From a checkpoint of a small mixture-of-experts model trained on Wikipedia.
Experts: 24 experts in each of 19 layers, 192 SwiGLU neurons an expert, 1 pick a token, a softmax router.
Below are experts of layer 5 (counted from 0) of a mixture-of-experts language model. Rows are named gate (a neuron's input weights, with its number), up (a neuron's input weights, with its number) and show model dimensions 0-79. Each number is 128 + 32 x the weight over its row's rms, rounded and kept within 0 to 255.
Before each expert's rows: a language model's description of what the expert responds to. This comes from a sample of Wikipedia text that the model never trained on.

# expert 17
Auxiliaries and common words. Function verbs and frequent words in running prose, such as was, is, been, were, well in well-established or as well as.
gate0 [131 117 106 126 172 157 174 133 188 145  95 104 119 156 125  92 174 103  91 170 150  49 146 137 134 205 141 151 129 174  68 128 122 125  93 165 110  89 140 122 160 112  82 116 144 123  91 176  68 153 175 167 110 158 134  90 164 157 179  95 152 115 111 144 148 148 136 132 130 175 113  89  83 192  55 166 214 108  84 105]
up0 [108 119 104 142 107 155 106 138 157 131 140 116 136 203  88  90 146 137 151 170  74 132 126 141 165  93 135 150  57 180 135 121 130 169 154  99 144 177 170 126  76  94 136 161  94 185 125  98 115  98  98  92  98 125 107 102 104 160 111 138 145 171  79 140 104 123 128  95  82  92 135 174 227 119 106 150 109 179  96  98]
gate1 [153 121 159  97  95 110 112 170 172 121 134 141 176 180 193 113 166 148 164 127 131 141 102 100 151 153 130 151 194 107  97 176 138 143 145 163 189 114 158 139  99 134 156  86 149 107 131 157 114 145 141 157 123 107 141 175 153 109  99 130 145  94 151  89 120 178 162 123 150 135 140 106 156 137 122 161 196 151 186 178]
up1 [104  99  89 133  79 108 142 112  78 138 133 112 148 123 147 105 127  87 143  92  78 170  96 214 148  95 124 190  49  50 101 106 110 159  85 107 115 166  73 101 161  90 140 136 107 177 148 123  98  69  72  71 137 152 144 137 115 107 173 119  98 196 132 124 150 166 133 157 124 169 157 150  98  44 174 184  97 164  98  95]
gate2 [113 105 159 132 103 117 162 132  71  82 111  97 133  81 154 142 133 180 127 111 124 131 119 153 143 120  37 141 151  90 116  94 143 168 131 107  72 168  71 117  85 116 130 159 184 144 142 101 142  89 117 140 129 130  96  87  90 106 162 189 140  82 121 136 111 117 195  87 165 111 142 168 136 164 154  69 190 118 135 166]
up2 [147 130 157 122  88 140 123 109 118 118 115 157 136 153 190 153 160 131 136 151 164 156 163 157  94 205 127 185 167 119 149 154 136 109 162 117 155 126 130 160  79 152 154 198 127 124  75 159 127 173 126 110 179 108 131 163 136 158  79 142 114 141 139 112 153 167 119  75  72 169  82 133  96 123 135 141 154  99 136  62]
gate3 [164  95 157 143 116 133  84 151  94 107 116  55 159 155 124 170 108 152 130  48 132 147 103 114 141 166 109 126 190  90 131 137 161  85 168  74 129 140  93 154 128 120  88 118 124 103  92 139 108 139 109 121 155 104  98 132 139  88 161 171 115 106 117 140  77 178 114 120 141 116 103 125 146 184  61 109 136 142 112 105]
up3 [ 42 122 171 141 107 119  67 107 122 172 162 139 100 198  83 125 159 107 126 156 156 103  74 153 111 134  99 101  45  97 162 113 170 111  73 106 118 181 139 126 149  79 114 156 129 138 126 139 130 109 166  87 120  66 141 157 145 161 118  98 169 181 134  93 101 140 112 120 177 149 190 158  85 100 119 118 177 141 104 128]

# expert 2
Capitalized word starts. First capital letter or piece of a proper-name word, often after National, Supreme or a first name, such as O in Olympic, C in Court.
gate0 [ 62 144  85 126 146 116 112  75 185 136 134 204 129  83 135  85  86 140 189 141 145  79 183 132 129 189  76 118 112  80 117  87 136 136 149 163 159  97 111 117 134 100 168 136 126 132  99 109 131 129 137 129  87 109 135 162 153  99 109 165 114 155 112 121 160 132 133 137 156 131 117 106 170 126 134 187 136 158 143  96]
up0 [112  66 154 145 143  89 132 199  93 132 111  86 109 181 133 171 107 128 131 154  89 140 155 110 175 170 153 131 164 112 100 110 132 111 138 145  90  91  38 136  77 154 116  70 139 152  63 142 167 116 117 155 142 116  94 106 130 119 104 102  76 171 123 118 123 116 144  99 120 132  91 116 151 136 138 135 116 164 124 125]
gate1 [ 63 111 153 116  92 187 125  65 133 117 137 112 105 182 144 149 176 154 166 123 132 130 130 158 170 173 139  72 162 144 123 140 203 148 134  84 136  88 136  97 117  85 127 144 123 182 162 127  84 171 165 138 164 160 139 200 136  73 149 105 110  80 133 187 181 139 103 109 185 117 139 174 133 111 117 109 169  70 147 127]
up1 [111  99 105 195 106  98 130 139 168  91  99 120 109 182 115 168 122 163 165 143 174 119 114 122 195 106  71 126 146 139 103 129 152 163 126 126 138 103 128 124  97 100 117 107  94 147 127  66 129 133 145 149 185 161 122 183 119 182  94 153 162 106 148 150 135 109 126 170 154  67 111 170 143 167  92 171 206 144 130  81]
gate2 [ 86 116  82 181 137 146 118  72 161 123 206 103 114 158 182 149 127 102  76 156 137 135 149  94 169  75 114 182 137 168 141 145 148 144 189 114 156  50 153  99 124 141 142  49  80  97 143 138 107 190 162 107  79 169 174 114  62 154  96 141 101 156 172 156 133 130 148 171 187 146 152 148 118  98 122 185 127 134 126 103]
up2 [158  96 104  68 166 125 188 124  91 155 120  92 173 152 115 157 123 125 156 169  98 170 107  98 107 173 186 105 138  94 109 150  67  92 100 108  93 127 141 123 117  93 144 155 154 110  85 145 135 108 112  72 180  78  94 106 159 105 124 119 132 122 149 185 112 226 123 168  94 150 134 179 133 161 133  69  65 116 134  84]
gate3 [163 122 118 158 150 116 127 135 144  66 153 160 104 113 158 120 123 112 133 170 122 144 129 126 130  74 213  40 114 164 147 131 108  90 109  95  81 120  97 182 145 123 131  86 142 112 153 140 106 169 112  78  89 144 131 103 134 121 128 143 139 101 108 169 144 150  99 125 110 178 160 145 141 149 123 170 150 121 127 114]
up3 [174  96 145 136 126 108 122 131  78 152 136 144 141 178  55 165 124  99 145 128  90 141 137 144  83 200 157 145 107 143 126 159 135 147 122 143 111 125 109 121 136 101 143 144  93  69 157 126 146 104 123 140 119 175 124  89 156 175  87 144  96  44 157  77 137 162  85 141 108 103 133 156 143 109 196 106 115 126  88 120]

# expert 13
Closing parentheses, table separators. Closing parentheses after abbreviations or names, plus pipes, commas and colons ending cells or list entries, e.g. (VMRO-DPMNE), (NH).
gate0 [110 142 108 143 143 174  98 106 100  98 175 111 146  81 187 109 147  80  79 119 159 179 141 115 133 183 127 164 117 175 130 125 142 104 116  75 141 118 126 173 177 146 154 117 158 108 132 151 104  97 136 108 148  51 114  84 112 152 138 124  76 154 167 195 151  89 161 115 187 153 136 144  98 135 135 135 128 120 103 124]
up0 [170 103 133 109 116  98 175 128  63 123 135 102  85 120 161 193 140  69  80  53 198 108 127 122 106  79  92 142 140 123 108 125  83  86  55 147  90 112 115 146 125 141 137 165 148  89 114 136  59 167 123 127 140  26 138 133  66 132 176 106 104 180 113 148 121 100 145  85 158 137 114 108  77 188 107 125 136 106 162 130]
gate1 [108  92 131 152 148 112  98 226 104 110 225 126 174 145 116 164 148 132 131 146  71 116 151  68 146  88 144 113 120 107 186 132 150 146 128 156 121 152  50 178 178  83 125 140 197 119 109 132 110  93 107  94 163 130 114 147  91 121 157  98 163 104  93 118 177 113 108 110 152 108  80 109 129  64  77  91 208 118 153 159]
up1 [171 110 105 122 141 163 126  92 140 154 116 164 106 114 158 164 128  88 136 146 146 132 126 109 126 169 177  94 108 111 176 208 152 104 173 108 147 123 147 134 113 159 152 154 176 153  80 197 123 145 161  72 145  96  95 130 145 106 101  28 109 124 167 104 138 120 115 166  95 112 137 194 138 151  51 114 115 102  62 170]
gate2 [ 79 131  43 158 124 128 182 115  72 135 141  91 152 187 125 129 152  83 166  76  93 150 160 141 139 149 188 165 174 133 101  92 100 115 109 158 105 147 157 117 169 118 114 146 130  90 161 153 145 124  98 167 157  87 111 160 108 108 121 163  65 127 113 162  89 109  97 153 126 146 143 183  91  97 100 106 101 114  98 115]
up2 [130 155 154  97 157 147 128 104 114 164 125  89 136 121 109 112  87 120 131 142  87 193 148 126 151  72  98 164 131 130 177 133 119 130 113  65 132 102 191 119 152 130 147 100 123 110 205 123  84 118 137 153 173 145 208 149 151 154 141 112 129 195 109 125 112  95 109 163 132 166  69 143 183  67 131  95 117 152 104 141]
gate3 [128 162 185 164 146 168 148 164 127 122 142 126 205 166 173 139 118 100 179 127 191  60 153 100 148 107 134 125 130 146 131  91 131 126 130 172 154 111 117 136 148 133 128 147 113 165  80 142 115  95 112 119 178 112 167 110 159 149 132  91 113 124 143 155 147 128 125 188 141 103 131 109 123 136  99 150 174  84  78 101]
up3 [ 96 198 170 118 120 130 119 148 189  47 139  53 151 118 194 130 153 148  91  93  99 151 133 172  49  73 161 121 132 130 167 123 128 154 120 120  93  68 118 119 138 122 109 131 134 114  72 147 110 105 124 159 156 105 154 101 128 126 114 126  87 150 150 178 124 132 170  63 140 112  98 114 107 112 100 158 111 134  99  70]

# expert 19
g and m onsets. Pieces starting with g or m, plus word-initial s, m, G: forgotten, relegation, Calgary, GF, send.
gate0 [140  95 106  62 149 114 141  62 152  72  90 153  78 116 158 158 148 101 104 121 158 121 163 174 141 149  89  93 181 142 114 104 110 168 102 105  96 107 166  42 149 142 135 108  88  97 189 154 118 111 167 147 178 143 135  85 123 122 147 176 121 120 118 126 129  97  88 125  71 144 150 115 106  77 161 180 127 129  82 155]
up0 [127 157 110 106 169 102 107 186 111  83 123 105 175 142 161 144  83 101 124 112 129  95 111 101 134  79 121 134  62 136 138 115 131  99  83 124 136 137 105 115 114 122 130 164 137 126 141  77  90 167 142  76 109 151 101  96 122  94 121 187  64 108  84  94 180 141 145 145 160 125 159 134 113 141 120 115 103 158  87 108]
gate1 [128  37 126  71  93 102  86 117  97 161 182 149 119 114 129 187 138 170 138 118 153 109 156 116 133 161 115  71  85 149 174  77 136 105 115 147 115 139 154  78 145 112 152 118 145  71 128 150 113 162 147 141  33 100 154 160 143 155 150 163  80 172 142 180  95 146 184 134 177 164 112 135 166 122 124 123 175  88 110  85]
up1 [109 114  94  70  75  92 154  90  90 129 136 113 156 166  65 119 190  96 128 145 105 170 147 184 124 125 126 127 103 155 129 105  77 176 113  89 149 111  93 153 139 156 147 157 166 111 130  89 100 144 148 158 106 154 127 163 183 144 116 191  84  73  83 147 137 139 161 117  82 107 113  72 131 160 132 114 174 146 127 113]
gate2 [132 137 120 112 147 157 133  95  77 147 154 111 177  77 125 159  94  71 222 134  77  92 160 141  70 104 216 115 144 145 105 129  89 195  95 148 134 119  88  64 135  99  79 196 118 124 165 131 154 151 142 134 117 139 129 144 103 113 102 104 146 174 159 142 115 114 123  95 102  99  91  63 112 128 120 160 110 128 138 154]
up2 [139 185  89 109 124 101 122 169 110 113 168 183 148 105 103 139 106 184 114  62 135 142 145 169 124 151 115 107 107 142 115  81  88 170  99 159 104 100 111 136 175 180 137  57  81 129  94 140 106  70 178 102 175 138 137 155 164  93 109 122 105 168  90 132 151 126 162 134  84  75 122  66 147 104  73 149 140 120  91 116]
gate3 [121  99  67 126 142 116 121 147 117 106 138 101 116 129 136 149 154 161 124 169  78 132 102 143 143 172 125  97 155  83 135 117 158 139 173 169 116 154 111 140 104 144  95 118 155 185 129 151 129 126  77 136 133 128 114  66 144 140 150 164 104 141 138 157 138 139 170 151  91 165 188 179 129 127 132 230  61  94 152 142]
up3 [150 113 167 101  62 129 120 122 171  94 124 134 187 104 105 174  81 157  99 132 125 145 152 126 202 122 156 112 159 154 167 161 159 119  75  49 150  75  87 150 132 128 158 121 107  90  73 135  97 144 123 175  93 135 114 158 115 142 172 105 112 150 113 113 129 159 106 105  96 115  95 127 163 163  67 153  98 140 164 164]

# expert 20
d, b, z word pieces. Word pieces with d, b, z or if right after a capital's first letter in names, such as Hindi, Robinson, Rodger, Bodnod.
gate0 [134 112  90 141 123 100 162 113 131 134 120 103 126 127  90 153 116 159  82  52 232 111  95 105 133 144  85 128 127 101 150 116 118 124  72 121 136 119 154 105 136  98 155 178 113 165 141 162 141 105 172 151 136 102 105  77 120  80  81 164 151 145  58  89 133 144 124 160 186 111 116 143 103 145 153 138 108  98 117 102]
up0 [ 79  72 126 187 138 121 107  76 195 152 105  97 138  97 125 132 138 197  79 130  32 120 106  63 140 138 158 100 139 107 124 131 148 113 144 117 111  98  67  96 102  97 131  95 223 147 185 129 120 117 101 140 160 173 160  75  98 143 110 149 140 130 119 111 113 126 109 153 155 214  87  89 135 180 101 105  79 142 129 138]
gate1 [139 177 134 147 154 131 125 114 101 124 127  95 116  80 123 151  96 169 140 121 167 102 119  92 178 143 144 126  86 161 146 100 106 150 166 126 117 122  57  94 118 138 110 120 172 136 106 164 127 108  91 123  94 100 131 123 132 141 113 174 189 114 152 126 128  76 184  99 120 134 120 142  69 118 144  73 128 152 100  95]
up1 [ 82 135 155 106 120 152 154 106 111 111 174 121 134 151 118 118 101  77  89 150 187  83 108 124  75  87 160 104 149 145 152 136 137  87  39 167 149 100 116 131 176 118 107 138  81  87 166 134 133 166 140  95 184 127 135  99 135 140 127 120 186  83 186 159 135 150 142 116 124 164  96 152 152 129 186 103 131 155 132 133]
gate2 [162 170 135 189 109  91  96 123 145  83 187 108 208 133 147 101 132 161 144 113 158 115 219 147  94 128 109 150 148 132 126 116 110 158 108 105 136 118 113 154 210 146 169 164 153 147 158 111 139 172 142 122 143  54 152 139 146  69 129 160  91 159 123  92  99 162 121 146 136 129 182 100 141 112 160 101 147  91 210 168]
up2 [143  95 100 119 143 178 125 114 169 170 163  71 173 109 167 113 111 147  96 118 180 160  85 144 123 123 110 134 128 138 128 105 129  80 150 141 179 110 137 120 221 114 144 109 184 113 113 146 142 103 131 100 164  79  98  89  74  90  67 157 153 125  86  45 151 132 111 133 107 100 145 131 123 136 192 117  86  78 127 107]
gate3 [ 86 195 145 142 106 133 154 109 130  98  95 118 182 108   9 149 137 157 122 117 156 147  87 107 148 153 138 110 100 151 127 164 162 131 108 155  54 119 116 111 153  82 195 127 126 105 174  20 151 149 123 160 137 120 103 135 132 206 125 116 133 112 122  90 105 105 104  88 172 148  87 129  77 133 129 135 141 194 170 166]
up3 [135 111 118 168 138 132 106  98  98 112 193 152 138 126  89 123 131 160 162 115  77  98 163 156 124 204 132  77 205 141 123  99  81 106  98 143  74 133 113 137 144  80 148 151  87 121 101 128 174  87  99  90  96 193 127 157 118 111  89 193  97 173 164 100  75 184  99 114 179 142  88 140  84 103 168  74 108 143 145 103]

# expert 16
Per, units, math subscripts. Per after amounts, such as $13,256 per pupil, plus million, Rep in Czech Republic, and LaTeX ^{ and _{ in numeric text.
gate0 [133  99 135 121 146 182  52  94  81 105 163 123 107 115 134 130 114 129 119 134  96  98 140 123 141 144 129 137 174 155 111  56 107 101 139  80  74 128 153 116 152 146 175 113 132 146 145 151 133 152 119 119 107 100 147  75 121  87 195 165 140 123 134  72  87  87 128 151 103 189 155 116 146 107 116 122 135 149 170  46]
up0 [107  81 151 121 140 110 145  92 139  84  91 125 146 119 151 133  96 113 204 149 119 155 156 187 101 166 161 127 134 104 106 155 186  87 116 125 201 112 110 176  94 105  93 151 108 163 110 130 138 169 178 182 159  72 174  94 184 141 156 149 182 106 111 102 115  98 197 143 106 157  98 118 165 105 147  84  99 114  71 107]
gate1 [119 104 139  78  93 138 124 107  98 171 161 139 118  83 122  64 148  80 174 153 169 118  93 138 154 132 148 170 157  95  95  84 132  96 147 161 148  91 118  81 122 103 178 115  99  86 176 177 130 102  89 123 181 153  98 149 163 125 133  90 108  90 144  98 132  98  89 136 128 159 167  89 151 155 155 137 142 143 127  80]
up1 [ 97 133 103 157 139  86  96 186 137 145  52 162 139  76 122 150 138 107 157 127 137 165 119 126 138 105 139 129 138 135 117 144 119 107 166 109 185 136  69 119  90  81 112 177 138  98 144 127 164 139  84  92 156 141  96  91 116 113 160 167 211 123 131 152 119  63  56 196 173 161 109  95 110 156 117 152 117 103 117 127]
gate2 [135  93 108 138  72 129 107 207  67 147 114 133  94 105  84 112 147  86 190 172 133 112 147 107 142 112 137 142 151  77 111 155 146  99 176 139 165 140  66  88 181 177 165 118 148 146 120 138 115 119 123  95 164  44  81 131 161 143 122  99 154 108 191 185 164 131 165  48 139 145 142  92 138  88 157 190  94  77 130  89]
up2 [ 84 136  97 137 138 156 176 134 131 104 126 109 173 101 102 200 132 119 111  79 116 140 129 114  98 117 126  92 108 139  76 148 125  83 116 111 143 157  99 201  93 103 196 139 152  85 153 138 100 196 137 120 137 158 140 128  93 171  72 173 151 135 178 149  88  76  62 146 175 171  61 156  96 140 179 102 200  95  93 141]
gate3 [164 127 139 138 120 170  83 125 123  75 150 182 142 120 103  80 164  91 113 115 166 155 111 102 138 125 147 130 117 111 141 107 161 108 108 169 131 142 102 127 145 107 101 177 102 148 171 128 146  96 138 102 103  83  89 130 174  84  99  95 155 182  51 214 154 133  98 134 130 147 159 178  96 142 119 170  96  79 119 128]
up3 [160 134 158 176 161 214 144 157 133 136 108  84 131 114 132 111  73 169 139 113 131 148 134 122 104 100  99 160 129 135 126 172 107  78 187  95 151 151 160 126 114 108 151 142  76  93 180  61 168 121 155 112 185  58 129  97 104 175 106 170  72 132  91  92 168 183 127 115 141  98 148 112  95 128 127 160 161 136  63 116]

# expert 12
Consonant-cluster word middles. Word-internal pieces ending in t-clusters, such as duct, ject, act, ent, ist, often followed by endings like ion, ed, ure.
gate0 [123 132 135 161 108  76 155 191 109 156 202 163 153  92 173  92 160 153 117 111 125 153 185 130 155 150 149 132 171 166 139 148 134 151 135 118 115 141 155 173 106 124 143 132  70 122 173  77 147 100 102 116 182 170 109 143 203 118 132  66  63 122 164 127 145 127  94 186  54 105  83 145 126 135 161 106 140 138 116 127]
up0 [143 131 149 159 122 117 128 123 126 119 112 169 124 128 161 100  96 148 143 125 100 151 169  82 101 142 104 192 127  84 152 121 108 180 129  79 105 115 114 139 103 123  91 115  94 128 168  79 124 161 100 131 150 108 148 172 116 124 118 122 102 107 178  74 115 111 173 155 144  85 128 110 132 110 140 102 197 177 122  98]
gate1 [123 132 135 128 159 131 175 194  90 104 130 116 117 133 156 107 159  92  69 154  67 104 200 112 127  80 120  96 129 115 147 118 117 145  93 152 195 167 143  95 136 113 159 127 142 126 101 147 157 127 171  73 141 110 156 134 140 130 124 127 195 122 126 136 135  99 108 105  86 183 126 156 196 128  68 125 165 152 153 135]
up1 [110 112 100 137 194  74 136 131 127 119  60 129  98 142 163 146  99  69  91 120  83 142  98 114 138 167 160  82 183 168 135 109 125 127 123 135  67 155 118 150 137 137  48 150 157 137 152 163 181 125 174 146 119 115 167  81 157 120  95  66 134 156 112  84 146 174 141 113 142 106  88 124 134 148 161 131 130 170 192 103]
gate2 [186 110 142 107  71  81 130 140 176  77 108  94 133 151 184 128 160 129 169 153 128 112 173  94 144 125  94 112  92 158 128  98 195 156 145 162 132 128 111  86  98 157 133 151 123 127 110  87 128 128 178 123 147 104 177 129 158 137 177 114  95 170 148 159  99 103 137 165 108 152 105 142 129 141 118 134 175 120 131 166]
up2 [131  96 121 151  60  82  94 145 144 123 165  79 125  59 162 177 137 162 113 134  96 156 180 129 110 123  75  60  82 137 139 109 143 179 128  41 112  90 129 143 127 118  82  38 162 117 107 113 151 165 130 113 137 166 134  67 110  69 138 134 176 147  99 118 115 118 100 153  85 134 144  78 126  95 102 109 103 162 112  83]
gate3 [119 134 133 133 119 160  86 197 123  80 125 121 117  76 131 156 115 104 116 128 122 176 168  62  46 198 136 150  86 140 130 151 114  58 138 117 110 177 131  89  90 116  93 152 154 116 118  99 179 109 120 135 158 108 119 147  64 136  86 152 116 124 117 107  77 113 104 191 111  75 183 141 131 134 105 155 146 127 170  81]
up3 [145  88 164 148 154 118 103 117 141 123 112  99 182 134 124 134 155 107 161  45 187 157  87 121  99  67 166 173  40 122 169 134 106 125  93 126 166 131  71 123 154 172 123  68 176 145 130 123 140 144 172 107 144  92 134  59 116 169 106 122 112  88 128 150 158 229 116 115 140 147  76 148 148 107  95 158 138 130 182 141]

# expert 14
Endings an, or. Word-final pieces an, or, ative, ional, ular, as in human, Hispanic, victories, tenor, and Indian name endings like Sathyan.
gate0 [154 115 102  83 149 174 117  65 125 116 145 106 158 172 139 144 108  78 147 161 174 125 112 138 161 131  76 140 215 191 112 145 118  91 128 142  87  91 102 126 121 107 123  63 119 178 101 114 154 145 103 153 118  56 121 137 155 109 183 111 115 121 129 150 112 169 157 160 140 177 115 135 145 112 130 131 108 101 142 137]
up0 [166 158 214 144  80 107 175 157 108 126 113 117  74 163 131 213 117  77 150 126 132  60 152 135 138 146  70 156 159 133 125 122 110 179 164 131 147 164 103 177 119 130 157 140 100 107 116 158 113 143 124 102  92  92 178 127  81 110 132 210 133  96 119 128 106 113 154 112  89 170 125 142  82 103  73 138 161  92 128 166]
gate1 [ 86 129 136  92 111 203 114 116 117 168 159 112  76 132  86  65 141  61 195 181 139 127 122 126  85  84 155 122 160 107  81 112 169 114 184 125 130 117 116 110 109  96  64 134 175 115 155 106 167 160 137 130 124 143 117  98  93 168 100  75 105 136 104 104 161  73 205 146 158 136 122 143  75  70 143 133 114 163 157 165]
up1 [131 133  96 156 135 120 112 141 135 103 104 154 109 143  82 117 161  89  89 131 118 167 156 144  93  76 154 108 104 104 109 108 161 146 117 129 114  73 147  86  78 179 140 115 163 122 123 144  68 150  71 127  86  88  98 194 110 122 122 113  74 115 110 121 138 137  80  95 113 138 162 165  76  94 117 107 108 112 140 152]
gate2 [103 152 100 121 107 170 157 124 132 179  75  84 111 159 178 155 125 159 147 144 138 121 115 181 165  71 110 182 178 100  89 114 144 105 118  97 156 177 135 130 117 147  80 121 169 122 134 206 145 146 181  93  90  92 130  83 103 138 129 165  77  97 123 152 143 133  89 116 142 142 168  93 108  97  37 101 132 139 176 129]
up2 [132 122 124 150 153 162 159 106 130 107 133 114 130  50 123 113 157 137 176 146 104 121 152 158 136 132 135 112 119 109 144 148 156 148  85  80  71  77  95 110 105 104 184 165 115 135 116  94 161 165 110 149 163 143  89 130 101  75 132 141 135 129  88 129 144 136 177  85  66 144 137 124 169 171 131 104 131 132  80 112]
gate3 [163 149 105 108  81 108 159  77 150 191 150  90  90  96 136 111 133 138  96  88 190 132  76 150 113 150  78 134 103  99 141 184  88 123 177  79 125 117 114 122 172 109 127  60 131 145  99 149 109 195  93 124 137  99 154 167 190 143 122 117 147 104 185  91 106 110 109  97 159  85 158 165 140 155 126 120 133 207 133 166]
up3 [118 126 137 164 123  90 169 100 101 106 109 180 100 112 159 123  95  42 165 141  83  94  81  90 182  83 146 153 101 134 161  44 130 115 192  75 193 115  92 135 163 115  92 138 139 110 164 119 150 135 120 124 162 116  88 186 135 137 155 120 122 142  96  56  99 169 129 172 149 102 126 144  87 124  74 129  92 193 108 110]

# expert 7
Inflectional word endings. Word-final suffixes completing a word before a comma or preposition, such as -s, -ing, -ed, -is, in contends, emphasis, paved.
gate0 [110 125 131 135 166 111 128 120 141 174 169 110 158 112  93 139  98 147 145  91 146 146 148 182 162  87 136 147  84 119 117 191 115 187 137 134 144 125 148 154  88 124 167 114 168 133 109 162 144 142 173 111  98 137 174 144 165  88 125  80 122  63  82 119 177 148 163 116 140 114 121 125 132 132 105 181 127 109  80 116]
up0 [ 93  99 137 141 162 146  78 120 171 120 216  82  99  52 116  90 104 139 119 104 161 140 169 172 153  99 110 122  94 158 145 116  87 169 136 138  85 146 161 137 159 135 119  97 132 202 112 137 144 151 123  52  82 152 130 138 137  84  89 126 168  69 136  90 131 151 100 155 163 118 154 117 148 175 116 157 146  98 141 162]
gate1 [132 100 148 168 166 100  67 164 136 137 162 147 123  51 129 165 134 133 157  95 110 164  95 143  83 169 133 152 129 108 157 164  65 122 124 166 199 113 131 141 146 170 167 154 157 103  62 110 131 129 104 180 130 115  92 103  78 135 138 120  79 118  47 148  56 157  94 182 150 104 119  66 150 146 108 130 157 126 111 128]
up1 [ 87 137 135  92 130 152 136 116 101  40  91 114  68 165 115 148 112  86 135  81  76  90 101 152 143 159 124 117 154 163  87 103 150 108 163 134 110 103  69 163 102 144  84 116 143 185 153 179 104 153 122 104 148 150 193 151  88 110 102 158 108 146 116 118 133 126 154 171 106 125  96 145  64 142 128 192  88 108  66  78]
gate2 [124 111 191  91 192 144 188 158  95 169 131 124  98 141 124 115 160 147 131  70 136  90 118 100  79 182 117 176 104 105 131 117 124 140 116  91  93  81  83 103 125  99  98 122 118 140 148 116 124  90  83 117 104 107 189  94  41 132 113 146 123 135  83  94 103 153 159 156 141  86 185 121  98 109 189 134 150  78 128  67]
up2 [129 144 148 162 126 162 169 151 123 105  80 115 131 120 142 147 124  80 120  96  93 115 148 117  80 139 158 194  83 128 172 144  78 128  67 156 139  94 143  77  95 108 188 162 172 100 100  95 138 117 190 133 112 144 141 160  96 116 167 153 113 126 137 109 182 111 160 108  96 161 124 158 118 111 172 119 164  99 119 163]
gate3 [ 96  40 181 138 177 128 117 139 138 236 119  90  90 118 200  81 130 109 179 104  81  73 119 177  92 171 132 126  96 125 120 133 130  96 133 173  33 119 160 143 164 131 160  81 168 101 140 129 134  89 108 166 124  99 153 130 161  50 134 117 131 109 128 128  96  77 159 115 123 109 172  98 179 122  96 117 126 131 154 142]
up3 [106 183 129 150 143 185 115 125 114 154 207 138  67 157 101 136 110 161 163 128 198 118 128 131  81  88 113 166 117  93 132 108 115 153 110 117 118 154 167 127 133 134 144  89 114 173 126 113 162 146 143 152 128 153 112  96 152 201  77 116 102 136 109 115 149 100 119 163 192 154 110  88 114 113  83 133 178 123  98  88]